{
  "routed_scale": 29.2,
  "lr_router": 0.0021,
  "num_key_value_heads": 2,
  "rope_fraction": 1.0,
  "dataset": "wikipedia_en"
}
Below are experts of layer 2 (counted from 0) of a mixture-of-experts language model. Rows are named router (the router's row for the expert), down (a neuron's output weights, with its number) and show model dimensions 0-255. Each number is 128 + 24 x the weight over its row's rms, rounded and kept within 0 to 255.
After each expert's rows: a language model's description of what the expert responds to. This comes from a sample of Wikipedia text that the model never trained on.

# expert 25
router [ 98 124 156 114 128 135 103 113 139 136 129 139 104 113 119 166 130 131 138 167  85 136 102 118 148 141 154 148 111 188 121 128 140 110 152  86 139 113 139 120 130 151 131 149 141 160  92 148 131 121 113  91 152 104  95 118 129 135 153 159 127  89 138 166 141 157 106 107 136 104 116  94 124 120  88 123  99 147  80 109 109 116 125 118 149 126  76 115 130 155 164 143 115 101 129 177 159 129 148 118 113 108 127 142 112 128 132 111 125 121 153 161 139 139 110 110 114 122 135  81 110 128 120 110 135 121 111 151 124  82 142 127 145 146 102 119 122 153 163 131 175 130  95  97 122  97 118 134 131  71 130 160 130 159 116 106 104  81 145 151  98 130  99 122 130 124 123 142 127  93  86 141 172 107 158  99 117 141  92 164  88 163  93 163  62 150 115 165 100  90 113 157 192 140 136 147 154 134  85 187 163  80 134 128 156 115  97 136 156 130 126 139 155 126 173 124 151 134 100 119 159 114 125 112 104 155 154 102  85 145 164 126 160 113 119 146 163 141 163 124 136 127 152 155 108 109 148 103 133  88 139 140 157  98 140 121]
down0 [114 119  97 123 151 115 120 142 147  86 127  81 162  97 132 110 123 160 161 117 119 130 175 122 119 126 125 134 113 109 133  95 166 134 137 140 141 120 159 134 118 116  72 163  89 123  88 131 131 108 135 130 134 175 132  97 130 121 125 164 123  91 135 143 141 117 134 121 119  83 126 126 126 128 142 142 135 111 117 114 101 159 149  78 128 121 119 158  99 159 145  96 171 129 133 152 134 166 148 122 144 139 139 120 134  85  99 126 112 127  81 105 110 119 146 126 170 130 157 112 135 120 155  92 125 116 137 150 130 132 164 123 137 114 142 120  59 150 134  62 101 120  85 160 157 147 105 114 106 103 119 105 149 111 116  86 133 142 145 131 126 110 186 149 101 129 112 142 110 163 116 104 121 113 131 102 106  73 122 128 127 138 145 160 143 135 118 137 173 131 136 149 122 149 105 131 188 157 146 104 154 126 124 169 145 127  81 131 100 109 115  95 103 140 134 123  92 159 169 139 128 154 141 124  95 110 140 152 119 106  88 114  92 159 140 118 155 134 157 128 155 161 193  84 109 103 113 184 106  99 145 179 166 115 137 146]
It responds to: Syllables after K/h

# expert 47
router [150 118 138  91 123 115 107 104 153 134 167 126  92 113 130 109  84  59  95 125 125 165 138 113 128 127  98  95 166 146 154 121 143 135 160 130 114  87 150 167 127  75 178 100 139 125 103 157 101 112 120 148  91 147 153 119 150 105 140  95  82 116 106 113 135 101  93 121 103 153 152  88 142 140 122 150 155 167 129 129 106 117 116 154 157 148 154  99 106 132 114 156  77 168 162 132 122 134 168 143 144 125 167  95  90 139  83 110 126  83 126 132 148 118  95 125 186 101 161 108 149 128 105 169  84 178 141 145 171 172 153 132 128 161 111 110 122 160 139 111 112 141 150 122 139 143 114 144 125 122 111  99  96 137 137 105 149 113 134  95 101 129 109  89 130 151 138 147 152 120 173 133 124 148 111 143 125 144 102 152 104  97 135 109  81 159 121 122 157 111 150 171 100 155  91 132 127 131 117 143 148 132 141 145 141 101 114  98 143 141 151 143 121 151 124 154 146 137 137 133 126 161 138 124  98 109 118 104 160 118 133 119 142 105  94  92 114 104 146 151 130 111  97  90 121 157 147 177 145 123 144 140 134 136 103  90]
down1 [136 178 176 148 143 110 155  91 102 163 108  98 135 132 134 106  97 109 111 115 118 115 131 107 133 151 127 109 145 154 114 120 119 122 151 109 140  90 104 130 151 153 158 130 138 124  66 143 100 151 100 147 150 141  59 143  85 117 134  92  86 142 129 113 161 133 115 125 121  85 118 124 172 106 175 140 116 134 106 159  99 147  94 120 118 155 152 125 118 106 133 133 172  93 144 123 110 130 135  70 136 136  89 176 147 120 155 104 114 122  94 128 136 122 125 118 162 145 138 111 162 137  94 137 153 132 126 139 117 156 117 106 131 100 145 101 111 139 152 142 181 111 117 137 166 165 152 126 160 144 154 131 132 145 135 127 119 111 132 145 101 125 116 135 168 112 113 191 138 133 190 132 105 144 110 151 102 110  93  95 119 121 107  94 126 163 148 105 146  93 148 143 151 140 158  94 149 124 147 153 187 134  84 134  73 131 121 136 136 145 176 149 100 136 107 158 136 145 147 145 123 133 153 152 108 150 155 118 143 148 123 124 113 145 139 153 135 127 112  96 157 162 187 139  94  93 136 133 123 133 149 139 116  75 159 145]
It responds to: Name-internal syllables

# expert 8
router [115 120 158 135 154 109  91 122  59 135  79 158  87 140 105 139  97 137 117 169 100 148 113 164 122 118 140 129 144 103 111 140  67 140 109 116 140 135 100 112 153  97 158 127 141 141 121 152 136  88 151  95 157 168 133 111 137 154  97  86 153 136 128 127 145  82 187 133 147 105 154 130 117 138 149 148 135 154 128 116 123 174 161 103 139 154 116 125  79 116 118  88 105 160 140 128 139  93 141 118 140 107 119 166 124 126 115 125 131 137 134 139 124 142 111 137 141 159 136 170 118 144 101 125 141 119 117 156  93  93 136  95 130 169 154 125 114 149 118 118 116 116 151 130 116 140 109 146 120 118 167 126 147 154 126 110 158 144 157 135 114 122  95 107  98 103 133  94 116  92 185 132 163 173 110 104  94 140 119 129 182 177 147 187 145 123  88 127 130 127 139  84 105 156 123  86 136 143  91  99 132 130  95 110 126 110 142 106 150 114 137 144  69 135  97 159 160 166 131 115 161 110 124 120 103 132 125  96 161 129 145 119 119  89 121 123 108  98 180 106 113 105 132 141 107 154 114 149 121 104 100 160 162 115 101 108]
down0 [146 129 135 127 130 145 113 107 137 129 121 119 154 151 142 140 185 118  98 106 112 126 122 128 115 132 136 184 151 134 140  83 116 131 156 137 170 135 100 119 128 156 106 111 120 123 109 125 137 138 138 120 139 111 132 113 158 107 146  56 105 149 171 163  81  93 128 173 171 103 156 100 110  93 121 101  99 128  92 127  99 108 101 127 145 149 135 145 113 107 150  90 171 138 122 101 158  98 116  99 121 134 133 103 125 182 100 105 168  73 143 153 142 134 134 129  97 116  87 120 107  95 152 175 132 121 126 130  82 155 154 101 123 128  93 131 145 129 100 132 135 145 102 113 154 164 122 147 162 124 164 133 119 153 152 153 101 117 143  91 121 120 138 131  86  98 132 160 128 162 142  94 116 124 147 118 130 126 152 101 125 101 160  97 104 117 172 142  95 134  97 113 129 124 117  83 132 132 116 125 127  83 126  95 160 114 139 133 141 125 137 138 120  72 195 136  95 162 166 103 110 134 146 163 111 112 153 129 185 139 165 134  71 108 140 138 127 122 146 112 114 119 138 134 154 165 135 115 158 108 156 123 134 138 179 138]
It responds to: Pieces after L or N

# expert 28
router [204 118 108 122  98 168 159 136 146 103  89 161  90 107 119 126 130 118 126 158 138 176 188 124 116 124 141 120 176  98 134 131  85  98 166 142 126 111 104 117 140 103 133 138 146  95  98 122 145  94 118 144 152 106 133 116 122 140 177  76 159 110 111 114 146 114  80 140 109 109  82 128 176 139 164 152 101 145  96 150 106 126 104 134  87 115 140 120 127 132 148 147 107 145 129 100 136 141 139 127  63 126 133 107 112 101 136  96 130 154 160 119 131 110 109 140 177 121 152 115 165 124 128 133 153 117 133 127 103 158 129 135 163 141 165  95 125 151 116 125  99 111 149  82 138 130 144 131 132 160 105 116 115 135 105 110 190 124 115 133 125 104 119 138 142 151 115 137 171 146 140 137  86 101  99 116 107 128 139 143  99 159 140 179 133 116 131 163 156  98 103 113 108 133 118 156 139 121  90 120 115 147  95 112 104 107 136 177 158 136 151 109 183 132 104  73 136 143 157 118  80 135 128 137 131 108 170 131 125 114 118 168 115 132 108 100 103 139 149  97  92 103 151 142 139 158 100 129 146 150 129  97  94 133 123 139]
down1 [134 135 146 101 119 101 150 152  96 137 120 112 118 161 131 185 169  99 117 118 154 132 134 143 173 109 138 133 142 125 151 100 117 149 142 133 168 136 116 122 121  94 180 190 145 125  92 108 148 109 104 144 149 100 129 146 124 170 122 124  96 185 171 133 140 159 139 137 131 108 110 162 130 129 156 112 136 119 102 122 118 128 152 138 165  91 151 140 137 135  96 131 144 127 150  89 133 120 101 102 103 158 146 157 130 119  95 106 127 119  75 141  96 114 140 126 108 134  92 103 100 112 155 147 164 130 127 171 130  84 138 143 101 156 150 165 141 144 162 103 105 169 138 125 109  98 135 149 126 134 165 141 115 116 112 118 121  98 164 124  91 121 137 105 142 115 116 134  76 133 176 133 112 143  86 172 159 115 132 154 136 136 158 123 100  96 113 105 121 175 147 110 158 128 169  97  95 115 111 169 120  89 164 158 106  98 114 146 167 207 136 145 117 138 123  97 136 152 108 109 121 107 135 119 151 101 135 139 141 141 140 167 152 121 128 118 111 150 131 114 163 179 121 139 117 114 116 122 143 139 170  87 102 134 151 170]
It responds to: Mid-word consonant chunks

# expert 15
router [114  91 198  93 111 155 161 107 159 131 157 106 130 140 100 135 135 114 110 113 109  91 123 129 160 148 137 121 181 147  98 139 162 101 128 160 128  92  71 180 137 119 117 124 153 131 120 112 147 132 110 119 132 120 172 103 131 120 113 157 127 121  74 124 119 137 177 141 143 124 105  96 135 119 117 136 129 102 125 109 133 130 184 131 141 125 132 118 138 125 139 129 109 140 187  97 143 105 155 119 134 123 158  95 106 154 147  91 160 181 171  94 141 137 136 150 157 153 143 112 127 116 146  94 108 118 131 124  88 123 165  96 110 111 103 146  92 111 139 151 100 130 108 137 155  94 142 121 140 131 156 127  92 160 131 152 158 146 169 137 121 101 109 115 155 112 116 118 103 139 121 142 126 154  76 172 102 176 133  89 181 106 121 147 109 190 116 168 139 149 156 113 103 148  99 173 143 102  90 146 153 160 114 139 132 119 137 118 139 156 119 157 118 159 143 166 127 136 133 123 122 156 115 159  88 164 152 162 142 104 157 149 113  92 133 103 140 122 122 136 166 170 124 146 135 139 144 118  97 114 134 108 159 123 115 121]
down0 [121  86 115 155 109 154 122 141 141 164  88 111 149 158 146 122 168 163 138  98  92 121 150 121 127 126 116 138 122 124 154 143 137 130 155 156 136 144 171  66 170 169 125 112 138 118 119 146 122 124 145 138 155  95 108 153 115  90  96 133 104 122 103 130 141 144  92 163 122 133 102 104 112 175 140 111 115 143 154  99 141 127 146 162 131 119 206 134 128 104 129 162 120 113 114 123 123 110 128 107 181 129 153 157 149 132 112 125 113 102 130 171 146 141 147 145 166 114 112 120 141 152  97  95 140 134 116 104 152 149 150 149 121 105 112 161 108 153 112 145 123 102 126  93 117 155 179 120 152 176 138 115 125 110 154 142  81  81 106  48 121 141 136 146 129 145 159 145 165 113 135  83  79 138 140 140 147 163  88  85 125 122 186 138 124  91 124 140 124 125 109  91 111 116 108 159 113 132 139 106 109 141 120 159 149  77 150 148 100 128 163  97 135 122 127 128 101 116 118 134 135 130 117 121 132 118 144 115  92 161 144 144  85 188 135 100 126  91 119 136 100 135 148 123 127  71 138 118 128 164 123 147 116 134 130 151]
It responds to: Piece after "a"/"an"

# expert 39
router [173 128 138 173 100 125  85 107 105 130  83 125 132 125 103 163 129  77 129 118 130 118 139 161 131 142  91 105 102 100 170 118 119 129  98 168 149 141 122  86 181 132 170 121 151 142 112 113 167 119 162 109 167 111 125  97 159 131 125  88 100 134  97 122 165 103 128 148 137 155 149 116 118 117 110 164 110 127 137 154 142 115 113 101 131 119 144 115 135 105 139 127 146 110  84 135 158 100 110 134 148  90 135  92 102 115 167 116 160  95 134 133 129 111 117 111 113 111 128 130 122 148 101 101 109 171 112 146 129 166 133  81 161 116 120 119 156 143 172 143 131  94 122  97 138  77 133 149  96  83 136  99 156 159 128  84 132 162 127 115 106 109 125 176 150 122 118 139 105 138 145 126 131 107  95 127 134 115 111 117 155 173  99 130 122 130 145 134 163 116 125 131 148 130 129 165 129 124 122 118 128 185 131 125 123 160 118 103 150  97 187 135  97 140 138  87  73 178 174 119 136  70 127 117  89 133 107 135 132 101 121 137 168 125  96 104 116 140  73 141 129 130 122 132 122 177 124 131 112  90 143 134 158 165 144 116]
down0 [111 140 107 107 118 119 110 120 119 103 107 138 124 160  98 148 101 141 117 124 124 115 107 128 117 159  82 147 113 153 129  64  83 114 104 126 154 114 171 134 109 117 121 148 132 134  82  86 124 111 132 134 104 137 115 118 122 120  84 164 141  99 127 135 132 175 101 169 120  94 130  91 121 170 104  98 141 125 145 141 117 131  80 128  98 130 132 144  99 105 140 135  82 140 107 120 148 113 113  91 123 127 100 105 117  94  53 124 102 118 106 133 128 135 149 108 138 148 144 144  83 144 129 158 148 139  97 145 114 134 161 133 107  79 134 164 112 127 116 160 119 158 165 119 127 114 130 165 145 135 145 144 132 120  98 129 154 133 105  97 128 141 179 131 123 131 109  97 137 125  94 132  80 151 147 109 171 150 111 184 123 169 123 125 137  97 101 134 123 129 151 125 136 126  90 142  80 159 145 149 151 170 141 157 122  98 163 105 142 144 134 109  94 145 106 105 146 138 120 123 145 146 141 125 168  82 149 145 175 119 116 149 107 140 174  68 137 120 140 149  94 197 155 128 154  93 126 126 107 150 128 149  94 142 132  80]
It responds to: Piece after R/P